Experts of a small language model.
Training: a variant of Adam for the experts, 364M tokens, 5647 steps.
Below are experts of layer 4 (counted from 0) of a mixture-of-experts language model. Rows are named router (the router's row for the expert), gate (a neuron's input weights, with its number), up (a neuron's input weights, with its number) and show model dimensions 128-255. Each number is 500 + 40 x the weight over its row's rms, rounded and kept within 0 to 999. Numbers have three digits each.
After each expert's rows: "mostly gets" lists some tokens that are sent to it at least half of the time. This comes from a sample of Wikipedia text that the model never trained on.

# expert 6
router:547498459496492513481442455540533494453456489534545498486517501485520556488519512555557501545486491491546538524492482515487487534553461570490568466548412526506437554499512563526560438436522580514527490498560539415496512495477537492513544433539466489473529570495554568477467441559571527479454491566499510548391475564542472475477565534480504494497581459520437519506472476558476529518488
gate0:511510505552503510520485561499457515546474533506479473435508511530499579528434502477471421472430538487455450486504468519456517529444502547495513568518486569513502508589573518521528500531484430556434493549573605461506520485550516576550482524520531553483523497538549448526469528421511486478637505407485537517506485629548526464484489502487480400524497510502519563496458564463461434448451
up0:538529513503498526529585564512483549515440419537434448541526530444531441519522563529526550500440455558503499491442438479509464464492518510596572523467525509462530454471481472506515470518512518475518460531506547525443467502497448532512481520472511537483485512582531431469582547559504503469393534485500461465544476493458572556512501551513504459485465564548521517472538482499586519534488
gate1:523535522497477510570538486526510486428509487537516504525489508523474432500485503533445473501519535562555593543548521491574574527446478499548497462594534455440507479468546508523475510500527458404415496455480474454555495482506418469468482518527569472491501474494482453536522565491491521486551521449523459484599491515493509495517461518536443548480528432460554508473443534462519497474488
up1:538507521502462562574476435485506519467521528572475524477525550470441548456512552606484508616520526512515545430528456499538480521478457477436522513572438493532432544533593561491527502460440559463512446425554521429509518461462504443509488453532504514435519530480567585509477517558509541477475546622523519539452463451532474465440456460548485524503499460520497505462465435554500498479476
gate2:436500523522524495447538505504484510472461506535444471513557533537474507524472534497507510467462522449495555553552524510462567482480524503479499531547560472459491439507482530506511535520562423491433539482415484453505487511502469465487474473455428505568469458607514490592485483505474524477500551452481438455499482451421501502409559435567519472511507430511571448496512466395564531462464
up2:440452497512532457456531526473480511557493491576384535489521503476455463525484535520455498517519561476492591435487510446487444445522489517465549485584568456373472520500487532520516492514543473489445534503436494486485529520478518453410477469479474459523444493540448482620492476470541515556544509481473402548519506616474458491428505527538512499474463431507472480505479431515480551496481
mostly gets: " Jr", " FW", " MF", " nov", " marri", " Oct"

# expert 95
router:543470487442443576537485523440515484469521550525563488505541494494556448464555511505459542495547454438450482524470501426547519504471562497505518497514467458520499451498475479467480519513491449567547498559569573562492473524543497501617565501514472566511502513542550533493447527489484521502498547511471581515540500581472516487478581554426536506517418471605557488548485502481452444539543
gate0:573490538552505508484493511476479453535522471531513541464492498487532436525454511477523466475548547427501486508536524518458530552458504457521492417461554501527467487564533510517440581497465468437444513523488518506448466435531459513529487439496483506462545486524566542580530458454535501482552525517484499549470516506444413506543445548494540483517488524454529483548574527579488516505494
up0:427547459450534499499495503554504497485413478455491485505515471454488554517521448552472520478496500536561574513415502518512497478577527569479549575508470528523521401436443452497544468431558511573521485544491502514521530612448543499469521562490518505530455512496427493408543520504465485502456515479516488458497454482573583520553515413519499527542481476482544498467418529447524488589447
gate1:554525463518482501460450544522464515537509489459496485493450445490493551487567534502503462506565521470502489448490458473489496530524415496468441376599444467557502626542532471440497498526442455508520533396565495479451547491452500508520504447572473411566515505570478495450461567475457515438515508511468449511517468539484538453463439481501491444509489498554483566461502562491460485457548
up1:517478497598543524451512524474476460512511523529416428527519421456426482523465462511551518616569519503526462492533427525520498489532527581518515401524535479507547598496500515529472542461509526493504505506536501479536516497464497588530585490524556466484583515519536535545478480511463511536440560530442481568523503469561560427536442477548454437586555480504487506485441564595491477487526
gate2:472497440482543552442477600493495552533473485537504536490556613416481510498513472495550511472499500537471552468490501496477474520525440525539482468501497493486481500449432558438506499458500479465482509537482488484491561527559402571558528557461466458569463523503574494501465503501463514506538481510528450538507429482494507468460510507493447479463526484585470510440568401512430518487436
up2:531549544452549453521474414515446410556592537467551552541484493487527493537468482474498436432496446529543496516431516518456534470578512513416544545484522520463481512549502531459537441556568504568455459521507469506502517472506505570484456488468445469523484526451515512509554481556544548496407542491462425473523532596467427592550451532499587538493482537444501499478468546411529447528503
mostly gets: " such", " important", " white", "ential", "rain", " Big"

# expert 18
router:551497545511495495522498535453492536505531462545562509561394496504440483483556475573463507507465475497515495535520448486456521570421534578572509568511530516466504537545487542460466493548522532459477543505535463479553513544458522528476480510469486491521561537452560535466491555503512451593593528487532556491514452466522540557438538543458509478516555576586481573600457535475541563472562
gate0:403528464425481438493505501426506508452491497545522475495454437474551541536502509510496501560482536481499533516432511504448483443478539493467495516440502525556449535538506506466472402509462475462588534511472492437484561561456542512535525568542519448453504522446561451537509507532510513518447560500573512462546462487458541511535508553499473392531500523539513591496461555519558527512525
up0:435481528546536534488502478596528542442532480481488572526479504464452543491396611517521533493469528495521560473430560492414513434476461510439444504477503532509502521467522415502542474508468497495521527506491533444537452474466470523522484511529460438464485445432626411460446487452507587555511499534574517421492494507461498536542478581525480491493470498473488527533522518417572474484521
gate1:535508495473546547490585458444505490442441473514526513478487526510547480474517463525483554566438503536530500510506572441508497490544591593477508564465444480467480502486551547493480466488510506469499495467480541511491486551483454513470457497484507502443598535476552455493496526445458450510469529463434446531484502479524366568474533440443502528481514485530494554516458438481434555470553
up1:517551504536562505436571439519486507538524459571464525501463458469523457510506424528485565546483451516561489547484504464494489439485572538480500570503470552434520517430565530483544459522570532493441526551513458476511501511453495482426459557512516491454527507500598516521480537441458483505505512474437479532497465470556499469434563461446499489562524503526541587475504401515435509501489
gate2:505513536519482454543515492460563516489530413444461503514491489468487534477449460494445441576529522543472511484488479494502481484509517461451555535490466557471481523456562512483481455468509552508571579431447559502450467480515482476592471533515480477566580576468567505481473514482435537471506507566564471501503528468535481527423465575533486449471516478437492536411550503549484460522555
up2:446443361435556487477465444524473467521504499566495437432509561497570528557528609528564584506484528539517474511486514507520493506529471490482457400545494477499476446464522489567541521504474517507443461554572495500482508549476553511483511495588525509473533471533452513496568465505485542487493439461430521450523519500465464456528581414443498459455472470508507426548478487421517519457443
mostly gets: " ro", " Ro", "aj", " bo", " es", " Sil"

# expert 98
router:536503527465442477521517514548539520454552439474472576555554410495508370549522531501477478484461448444408551500521506494490552524511524519525460511385475515500506475506514494460535543534506517462474527528482500552591452527486409515459509480490465576434469541432572535452499495566497573535508512517443478513518509595564532479514494561502512517469535549539458529523468476505500525490551
gate0:485543450514592519459518479438543508534428424593521433400492513469536505515518536531544466499544487501524525526477562467475539494479477463458469557512506531535379513455475466560493533509483436549376497445517592552498535516445578453451427506547517540507497482544553470523502457461498377507405499577520484539514546473480468504507437492470483470500486509503501482492537475505548520458473
up0:452526443460560525482517460423563537509449464579498488452550449545461448474491534482543495476569473486459584540509546465448526516439495472453462500493548554513429521499467460519491546546534399546390583471529567526532476463406578431436443467563526573544479522505561495489441424527475449457455503507503495543536514487492504448539414481487449476529473518555463518503500471508537549447508
gate1:507500457516515540509488437522552472503523490544513417486500514450527466510446510509566476507482574556564468484454502520456484508531535462514498489469551434505421485539573418471472554510551482584452454470472488493507491461479533558528467552516445485612468507498531462492522541441439475460455499496484549446534538452470500521502431519454501564565556530550532503565501440454463584520482
up1:559532498495507508511523469533491514512526448534504479523513442458480408514488481476571511493417592490538536476426496519523521567507488482513526481452502452498427505552576443453476532538541506524421480481542452520519536427509493571528471551491482513587455485509581486473545530493440468484486471484433572416557498494471521495538488505520507588564576564537485511534491472511506556493523
gate2:483451445477497554502511487485451526480480519499445538427496546536525522498468520532515439484505490467475541453508513520519468541492490517450535488556514533543556551488420435457502540472497460518436451536449539525576491546451513475452495625466480518449527546485479505542453359474422470442501496490482582509551481482511475570484514426462517506478398514518447504548494486508464511429512
up2:488542563548529462464485481463534506558578506463511465523512439429524485485554508471526529522501511589554504479498483424496486441498513457534458509466453466491430492533547486519489419460559554487534509477577468439444495496560453501534484387534523456541497455523508480484558595517557498536455502489553476520389540492503514455571498528522496489514535465465504540412518573481538494505473
mostly gets: " Br", " Tr", " Bl", " bl", " tr", " Gr"

# expert 59
router:530499485514533473487531442492566481464466560546524498460457546572560516492514537441479410404472565537515488502514508504485466520507540578500402494546496510462505396464439468495545513429500496496455488464481508476425532513469518477579497502489478550500502544487537520513473455469490511483513457446487440519547492593506478559431484478455556494523440441558543470557572547466443544504547
gate0:520503514464482397575426497487464493486505527476513486529496524560530546501460498472509474468494477547518462438489482559464522445475424483544515498540546479545511501428455578423506520491591510461476544568508553469487504584447540498532524489482490477421561521577463465433537525416409438458580456514425464513512564433483483516500462484471505451539444543515451535528497479535508449542519
up0:572470517512457550490532528480520524474535500548516523460533465492455502471526539483551436519559505509518445504537469469511442479493564537487495501498443557420484491482514485599489428500487524532478471473543490472482469441540377483469493518503565501583546527471528521534414447543507526506469491484521520521529434492499444493556531519515445527464575482522506480480450467445463548441473
gate1:382479508478478463419530464502470552483535607512491460498514474479525457547496526440535495487480574537583491522524493445442506499497426529441494484494474410473512491429443529479493529531576513527490493455472534551568503448457501502474494437536447470566430496516417448635556477518505545528496468486518479509539547499502519580487534501529564514546501443477470484483542479474450555549509
up1:591518503538562482561445539482555479456538486442539562517515444520481494457531505507465458515519461448463461459518519525540519489455552537502498550532533548543410522549507571538489484470430490508537504514492505543470504560550555446481514526452517540510537485517566564364464530496502447470490510494443488498484514476526451464537515483498482510458498536495500521512534539553513504414491
gate2:510561464515461472522545545510521529485381506513566552470488544528543561509555474517556572499464601423435502489574496495464498458461593493486474540473459564453503517462474458544545460521477494485501411540539449497488510419551457478482469447453483591455475431493495417550497497511545526529503491510570552527547507531499471510496567541463558552517577408489594519425540507503468458474509
up2:479468518484569466539451496531537554497585489523495442530479499447451524510428525502480443557510423562440529495419464506512473536552445453557541433489496463541538466523476423494472482477538541533483486497512490501541475552492494523488502570517480391525448570514459576465545506438499462409458501529433471417490499450547468503500485455518457527471445589525407472576450560459516561517533
mostly gets: " its", " some", " these", " this", " their", " many"

# expert 110
router:443581420487499458542540505479486459524473542539526461511436481563483581496470502485490531502544487460492496534502555539512514515541550482509579531498520481474478461515507549490450545494551429509518463530450502565444475588485504485547507477522497506470548491564523549504510491472470489522513457512453466462566497499553467532491442382468527451473514488544502458510516537517512461513480
gate0:559508497480544529545418493480426510531538514459469505544482456497522543499509544480545473507456404503499495577429513544439464507520534497464499524552443522405543504560544424542451491551476541429555497533499475535526566486484502479525565440475421469447453477550531525510488446499481506522478406559517507513505418518469515487459443485507535463500466499506469523510425498433498426518593
up0:417542505478542516499493472477485541541547491537410494508463510493482530502455523417505568602463489534448505518507447518462531488505475451436503458547416514484537445538476466573518584498510466545407494499438468503544486489540434496452519454482445443484447498502488499493503364493494413506483518521490499514553537523456558543476570498523514497556525405465471475492571499572538463515583
gate1:494471514389445505437504486485459462445493463483491516576475493522536508437601456495557441464511525523526454490564516485490512490495509482565574588507558521483496500474538506426491448578442530488529565549495505551514528551451582504537522456504485525467504479479480564511462474463488501532513506431540426514470489510526416477514511466547437494566506515554547528479501536507512462480529
up1:525510481474556546414539498538517475462505476536461542587472537472468550497517431477528539511495456575526497456453514462525469493481480529548561510568523410447526476485475493505528383534466533422529587467448449506496483524540526559469529586507525519494487482475481511413531452439483495495491490490477449446511513439489485483517546505530462469602520485429466440491517470507520471500615
gate2:444530546459462539552479466428566538511539505481481498452529454498468511454491501498621460509432533487513468523609529466568440515550510565533440449512510508611490457480489491523472542516482499527607447478466503527524497473507521586521471513462517548541574458409498457510541502486526513475449522529514493489468544434517483435494452500457507518519467483576535494536421522404496553493529
up2:483501571430476532531465495432538521519485528502489485460517485458511570483519476483534515532419498452458466516596565500548470537542557516545473491456544459523449473501483483507444575489488458517595493463443513530574493478513482561557479490452443465500558461473518422509485478475535525493439529508534500460517526450512450487452457545441526508519465497573570514592414465434462536492507
mostly gets: " new", " This", " The", ".\"\n\n", "The", " space"

# expert 43
router:452480465525532475502533426489518469538453490490510522544523469559527543567496486441513433494465510532486512488550485501504477453453538444547525426502546541492511492483482543524523523534564435485463545456502513522423523473497530535493504554540466524550519502487497503549509467555452469490516462473478426506536482560459515529485452459523462494469517482426522519453532524476434582447523
gate0:515547557493555458504455494508540574497487477463464522481448451480492460523436533480441479480457537575512453475493539523590534459479479506506479564516484456476483508522520439510472519490482562511553478490502476517548568491482493485476483552495408459486426499428595545528432458451541446511503437454496487562498453507511441506528489510530468455433460558581472499618502492502504474420495
up0:475518450453485576495504488519492357445535497588504492497542528523477514471556468542526552495494429454471551535471520515473491537538482455461523420483472513588538490531451537498536513469515485453459509506459476494454429512496512496559538435448565492473527487581416421461576529538454499508444579541507533454508550471528599493506511484436542509566496409479512522434491506534476514551470
gate1:448577523517457508453548539514568552438488446464448395502485544520479440545476525492424494502524477474470500498460465496512552495555517465428506508539507544507544492518457510445521458465504516468523489480494460437519433504540496450450500483582530527486483516498503463566535498457509570484478574531451454470518503516490470559589494458470524491552591458517541509472514471521466468550519
up1:516458474519460488538533489514493500527500520521547511597590533455529576436494421472581535451524514469487485488499489434496395516502464544636451487446465493590552513462550470512468449528491502522539485441520472519436504487501475490518497462499495479522526455470494505436502512540488441543538508580532537466489514451500556408474499545524529499459459506470543544463469520527580513531496
gate2:538476519552532473544450490514538475467514491439524545484419483459491539453502555497517543536528598503501433507540507540542478469511501509555497512474449508478478513443521553488502455469476568514463513554414511471562562560479524544535476498469456482541491541480544404499556505499475507485420573496526494472486458461446496458539457519566498444509510515488369526520527472512473471503530
up2:504550485523426519450512542486481474472516484504502433501517506489496482590499470520525490475477446460488539543460518483448531490507490534412486564470535474501486459524534422450456490480501424517517465436586480515420427517552451451504526493518590476479470435519489519492437509542533453564552500503501520521492566498553475519501579522409483515508531466508629464504450545558557470513478
mostly gets: " appro", " cer", " belie", " invol", " aff", " can"

# expert 62
router:528486489505521494485546543567510442502515571468562474509461525472568502461459475543458519455454551469482520500490560466546547458499529567470498542426482543466488540457505493521539508415489524496481519538522492560471540553536468539566480467525510551428510510526493520501512552570518518492482522481514489466516432483464448536557568495504498510537504463444496515456543489488441519477472
gate0:551503482564497465538478501592508470522474545521423470484568436477508585441565479526552482433486516528395501511511487480440544513509560456491502476483469499505457445508477516500513433483568435595573475523514480446522513453547486503482483483468478490496548422486482560487492483510522476522459489450537558536493479486530542419532526512496490495509561490555575507483445517425511529545435
up0:476495495428522528533545524505576483486490586539527488546487426511450465561544445520497484498500488493555469519487551504548551481527498522513506559381506456526512530536468481467476494479472530477519476500427522480560493452518461513519569450520535593568517454451515442468515512465546516533469510436577493519443531392560570557527484472538553477515536565470521486579522458481593516538510
gate1:533444511540448470535548497500417470482510418479466521428522510513459517493465491501516473542519432469496582513456584483480526452476488518527554531544517476494548485536576510468520501489525482464507521506488515576527547537558489529541501523529516496513426587483533434498473527504466506507492493550509508395563563508487478425480453535525431541408478449487524429496499461553516494512425
up1:513517433476422462545556524485505484454549536500528456533475466508474517420455498494522525481520435500498545585513451525478475510442497513467563524462519567438468484433495538534492472459452506518537504555531575518592513498498548467460474491513534470481474517474511515516492495542518508489593472530534514550502430560486483482498507488515486549508502465455483580395440436479476499534508
gate2:438519486500496445505577514406525479567553485508450507447482477471549435473491529488523513516577473517477456503512490544545588481531472473493515512502480439472446524563464514414461541430480528451520540498493444571468502536484500426497416523518523453499460490528490470482505461516449497470535500519504493538512511487485467496519494483536455460508468527502442443519549441523445480492597
up2:528484497562490503558603563460465490444522442482518451540553497435488478481584578481539503508615520515604495439518570446568496516607505476522504482493514454528494545580487498509476502464432551553541588536498509488504474554575480491490516502410524558462465486491488496445553496520487473502475483522518476529507475518498495473527527495568429566534468548433474510510501498565534453571628
mostly gets: "O", " CA", " MF", "BC", "_{", "ER"

# expert 57
router:490480500532442530532472531511481502552488525529574475506481486521504477474553472516452443492514453544513519452500519455462481498533513496490564520492432559540455485468537478528498505496466555479537465546491516425538497481503473469543443488508483485451551523461618533535448477481525499549471570561527503491429559443492453570520560506476480448537494485508492535496528425464561473522469
gate0:557554479582519380504562497490431511390504480475485511504486515594465457511435495477541513470420449518430497549504499488477551446554565445562410511506538500521493524491507491445549534494528462473563532471470479547467524536461469477552462475628495497540443542483521490478526448485515523514480475487541460553467530498511477516474535512482490471449446559448523465527546511490467523459600
up0:503513535527445393528542505525539479507484412501540474526534470497502510481472570501525526516596511491442511488536527482519510471572473441566503551545477480457481592431486460516531478486463510410487574509458412477507498519511438519503457514527542453505504518495510526524515496587538549492369515559502547525440516449518502488500564539456462517479505494447568507515540480506473519455523
gate1:415498498496511475478503484443451500561553505473502541485555432463530508493487471507479530440510512510513514569521453543411520437547487467480457514504519452514514527423448473510518468589581495542393505477427491504476504462451525592470483508531548507518569416509460511540538462503460524497533492396488483496549473495529488589524552466480482495552551469432511502455490574446529411495487
up1:456513464549564499511503518455538510528517513497454479464507528587464489551538594482485442478488473461525545475500475503453454487435536476427490498526536544452634491470551505479462516530497526502479464466509548518520503495499498517481474488503463561539444456535443508472465442489466490496480523425455408545590442522480435562549419447525495590538535489402495415510577530501498448529514
gate2:434537501518537476510533513404447517537561472457535492479496510547495514503477486426478548574482538494520476497405463515489411480553600443491495476497547509457524550480511526537455509560502536489517467514477588575454463471505451471515539425452488501518437525548474467545500484458490499531473501475495443486517405500494465578454505472487448515497479484452418481488575511477496473522455
up2:567532488484533452505464464547458438453488530507477535469565451543499484493488536510489425445499475507437499554540467532495524522471474488519453486522509547537549431519451468417471499470565450562519511447490513505452462502488560533453507516569512508494563465455485523463549461551495445510527472478508509560511522523535570468563487482506498553519535553529532484475426547530427464448572
mostly gets: "–", "−", " .", " ended", "@"

# expert 65
router:449556457501535481438498445512491442518533502536477542497533460566545549506517549446503477524425505541531463504559495546495469416472475469531498481506538486496495510430522575513506472461564480497512572490521521475513493456544513484518520467522490446509488473477505438575565469572480446460533483428516436519535532555468487580442498468514524489446447499460522480464528467506431562474553
gate0:498498483515463387529556525544456469530526565509513518562549545581477525451559454439467589472451538503433455495525504464528493469503541504475481493476545493460505455498483510462548486584527565536506570454513463513505503533507474468550503557504561583560410517550446485463493466507521469554443502490514429553477506535537496410576503433548465520527509497511608473555539521549444479469532
up0:545508516543459423496567555502447530593562483582526560542514537547478472456529530485582537539460527487472429466442484417532439456524505498431483539465477498475489478434526471462547492579494544514468506461518519489490418463450449532563464464458547518526496500531458443445482474516452529550436542447476487549499502515516536453549527509527484476539529517531538496498522506484522490463556
gate1:562536554476403529528476487519538456525488446572445490505477528479499562515483415518505462500534565556498501475501514492450582502532469487462530520450500526434539550496551486491527477531531564536521393517460483452456480592508379522557497463466508528512469494508521521496509471500477512522508550565505455427537501504471518513565549497450476459512592557472480483479460586453596422548468
up1:469461541539488456465517509451521507514415521494483472494478499453476455518477513506522513480531544434478507521514561419535483526466486545547475414542500535513490442549523470467385556447530555551519524465594409479492490492474498565480428552467482518624460496469445504446451460502559519514485489482513535546501480526509597427578515429574474470519493545487504529544548448500506598519454
gate2:489509483510508497524484470598518509550468489512495464514467604568458484562489493503442417432527524512403567509417438453487540556495524525497485445531514525521525448529487478482602545562436504569550457481533427512392525473534469500484446539448532631486504459488435537448498502469493559510480501490503500510519482529488520452514504458508503455493542517540540515461537502536520537460472
up2:461464514453495478540483425415515409468477506550429550459526494534501499531508553428467481506525516549500544513491460512459492539426505506550426522505558516467474492463445573405528520482480473480553494475467505512469541451555510467536412482448519527510484549508526489544471435553486519519491514449515559547542530523429514502498497456480533480516515544553471424491590477470465509474492
mostly gets: " would", " could", " they", " will", " then", " never"

# expert 26
router:493444509540492531449510505487536465499457537584573467524504509438483579522523471519570463475520509397555460436494546536540432559506521526521436526488440477553456515430464523535538558505527514510512558502490475415495492461554497556582491469476505572497528547504442482484477446533574491518441571516515515507392483459572539482528460585510537484516549478566467496395490539472517483546469
gate0:554477544559497486521524491447504442432536466527507458477479560465520406514518427473525485441570441503602489465515508495425461465501381493539426551487486536504487510519483556521509574558519463497442541494574551445553473455513583499482448448465492606565525515503441546520468472485492492546546534499505474523483500523521519508497556505548510493476509526494639499474517540460484554528472
up0:480424556443537526526510470497469480492422439529492493523513572505490499504521539543496489524492413476489515461562501474451524470516552557529536594442519569462471541461469478506487403466531488504480482560447550470514497461541513437455499480433468523448461507417465471459486512517488502524474468492496481497490534460482518577482502480491500506467558467536534458545444375480461544546537
gate1:487484472456483488554606447515454472480558525515467539549537511504383471502513521452492506567472481505484494477553457543433545471457447510445531490497532513496487486434494491511509515495568523475510578536438540474471555454447495545502558481508496510473506527580480479583442509512492509478538498481445473520515516515516453547524531573565489476536501470547478453495485561601500501497521
up1:510506536505540499442431521490496499502427447517518516496476499459586536525462500553475509458488543535483494500457553461549498512542542462513468507505484471558506479521490510467509467513471445483442433473535445505507448555551506480493517528474533447542502457448542488413604493457464469479451488512495576446515439498504556450485494422438508480456530503427550621514513451410485507497455
gate2:562497469521526486549556523554437472543478544523500494416589482532405490438490477491457477493455550491413537496511477523509580525470594508505487476587518506529553527501510509468534472444487500542550492446508550531497497416515470462537506488576499524475506504512509444421504449535517448498505498504537545542429524420504467512549538510495453531457494558475544431500568508551517465536556
up2:524477503516516471562527480548461481546488514567524492444510516458425479492478478532441512509494509480423434462450522477495553513521588470521518491533500480537516531500478556459534440467455519506513434443516479511514465462518473435579497493575501523473540535542534444450517487493583425495440486542540539510479516425547486465536507570500495519496523557511540387503621514505515438521491
mostly gets: "°", " approx", " Apps"

# expert 121
router:480526476449436529500498443512589470481536503510482512518549441507524542445514511441520463534418479464513489489541519533522554485496477454452496526548548579544465535500460488445526474492515471475522500469499498530425562496569547496540500487501492560514497435528567505594504466520461515493503532460514465518497453498443499547439442522475492448431492509449507476488534512463433484453530
gate0:457478518452485510506492477599577569436498508353481555498481587550450427461505488467526509532540482411421492504528557364537491593435569521503493481506492526513402529570499515512512532509416475554457457481569470456490476498495496539468497480494493496497555499489449467480455507446494493454471481477512487512502550463514481535439416558520528485521502470495569476524480563530509507448398
up0:444473548462468521463520432496585569421548505438456598514512481540528460477516458460507525492499513445539461440573530435498542590458524539488417448492520471529431578514436507509513555511495449539488449502573519510510477497501483493468492436513521541564498466473508434555535509445478512443501515507585416504464558505461482569523474532512543427580520478419516468588549530511472512467478
gate1:475513422463515515442509457470569530467526486462548507487515496573516499518446450496453423546547480432423501528457541512481477483491542523498502463486511560453448533490511506474473565559469484524538443462529498529496491481462460493448550566468582546560573514521558546482507484509514513431465483476484447486466528463535486548515445529524491577526481467572524513420477473577477483559479
up1:493433513456537480491528535450503490458523430419519542477530500459515532475520504519471397470610503438475543541493495568428512473558518465538510528484571508486477541484574508492434551459522491451515414407510514562443460526458516463552474515426527508485457533495493539484417455435416529521487453537510445460504444483505464530555493509534478594487565536521484568537468456502495522520525
gate2:495491489535437511522429512573476588481546453456520436484461509482477446416458553489493531495515457394497627562480496494542478497443488560479488532530522428540465482513530502439491480532478506499456538563478480443462459527496435529438387517516508528466491496511442526462484468464482450423493446481509595479508552510487490435436463495511488429502508528516592543452518474479497505513514
up2:513534508503557432494511545503458454512411512450488506490526536536430543539518444548518519499519548519427486478469458452465466481532493461547550489502425524511529542480529522586462507404529489521498481487520509483492539487465571515529545543502521474494545530477513552499529531502476528546427470527505476500464454446592488497542558437512491582522510452476425518479388512583564494503466
mostly gets: " between", " during", " through", " using", " without", " into"

# expert 40
router:503461500472527492502514487427461506481500538539537517434510506470467435443392502512522530531483441548467535575553482514558450472548526517491476520461496496530504482522513515472489532488511498538475478507514517527475522500508488428526493411507479421449529453442523451576540489520511528467467440486461589451473489517477474456517467538490444439536515526496546585559465491462544484539507
gate0:453467454456530523587484468483494474459510453513548448491470447561530530506510450467498520490478459484480469520530426471537530449487485453522576508554636532456495498548538521545506508441433532483465505538475579565518519557462481465512495505512494518465491507510527505531447522491544531474502488523547522428534421443466495469443514524482520542501505467427466518524490503498569494489501
up0:524510444469477492560471526554508541495544466474582506531555441479517566532538503458486432492487526527569518489465472500467478439498457562490542540468554574515572552502516454530476491485524528564486477495505449514560482573519425497500563484569506469529550555502502486538448477506503529417421477561639494453547436443490547505530505588455515526487496504479473576541502454479476516533506
gate1:513517536483520572571452544502524479468502536437533560477558526508504520495517571396475524508506534453480514516483518546528543516441509514491515444481563482479445514558532541493404540490520493457534521482550576525547491485537487503498418477526436594502498450505505512515498474540441484568571529526484513527511507579511417545467453516498539501483481489474478561544531499435394482463536
up1:494412491492441455455534448527524497548486507505505449527456463551530532519497451581453450491462491562490487560558567468489544542433464478545565554522474544485506491486517466527517499515483472569455466497518427421556494495484473552511529524473553515574512474524474518474469463517519492482492475409501469518480527461518524500548523492509526484498489439468519474503522507501580544514441
gate2:497490554480472542549482485430509536495515454472571568479525560470445529465489540443545481538447527556506451438462458478463471512497432491520502523418510497513424551492489511493545461498454516461521484521464501472519533475481492524548614400532545483397564544510535492451579525469488537477500445528460538489450441488485570503412522519477436458498536563480473561458442495520469506438486
up2:478613558403467378408467535519517504511464542523562495484462502480531566475483495463533443527454509520529476557507545559584506455539499584549440477514470493536458450438500507544539529460538477581463462519452454476501515489448477503561535517516491506486519560518574439555535511486440518536485449507506537512434480446481497508539507535511525473426435457538405565500503498500499451521511
mostly gets: " last", " early", " third", " first", " next", " second"

# expert 50
router:548472525432459488533461430509538506514451504488485553523485497455472555488498500524548498554502527539501474470483523490473531467575482539494473533481443512489504555540464436607452475447458557494560459455487564468479534460465492551564469522577570487455498529484578513474521515523461536466380439434464511497496488528530467454518540519558492553440498494547452561541553454494471480530553
gate0:461564479480509514457523547503461444468478561474403534485455469524529528533541472509481537492473473543468502514507486455405518533380509474511550468532581444436509519474495530495508541511454438527484542547525499537562489516476550512446508466486540524573458452564423409590481499522521460502539432470480552561464555485438518564475469489492550548517503511491541500500499551573476518486479
up0:489567449499486422503540469448481454529402470556518556506435532560460521438539535532451554503430476509452528499507507498438475413508485498492511495569570563443542449523509504515505475479449485516451542529441499477501539543496534409496517601511477550509478538570492479528496468470488530500484491503429519511462485496485534506437458463520479441449503503528499498441565450462477545492495
gate1:466502471527473482571545507455459427531469475507486437538516450551477540467467508520466430516545523487500517561588510464548534485475471457496494497524538500470502455463508516395479511448454486525456522476504513506502523516513493560407470532503427498498514519491487520606498499465512517485531554526441519462486483539534520497512520507446489624534568495469473558513576527523494536499562
up1:488451515506502487588529476446453444475491487476511445540556406532416497412513504515537501523530522489459486628571596525518546458488447469460569472502518533428485456516548478447467488441424498480518505461476519438499534493571456540437487525506496453534534577502488534508500507447459537476454539518489523473455500441517471456529502521518552543563571455442464524458561508512472546499492
gate2:521511475499481494445541570516487426497448578499526504464510522493472484477454440524489427411468494518463504530503549440408438563474515441517476485506568478495504411508530581482557531560442460509460490512602471513491499475497548461535463474536533542537426513536441489508506468523526422457542564540528520548479488490509508448505472515491506465517520545504507516427511543522448497525537
up2:500498494426502432400503496558490515509476547532464542586490466478578475480493408452544491450515504559497495571518506516515512605527489498555473523509449525505417456503441517465491538524491461492533522472513484581495493489461448460498486479508378438504500452581502474485404545457504417519517443448553506584484509448520498471542581496463530502558500452580481429502492492501469492522593
mostly gets: "°N", " —;", "  ", " veh"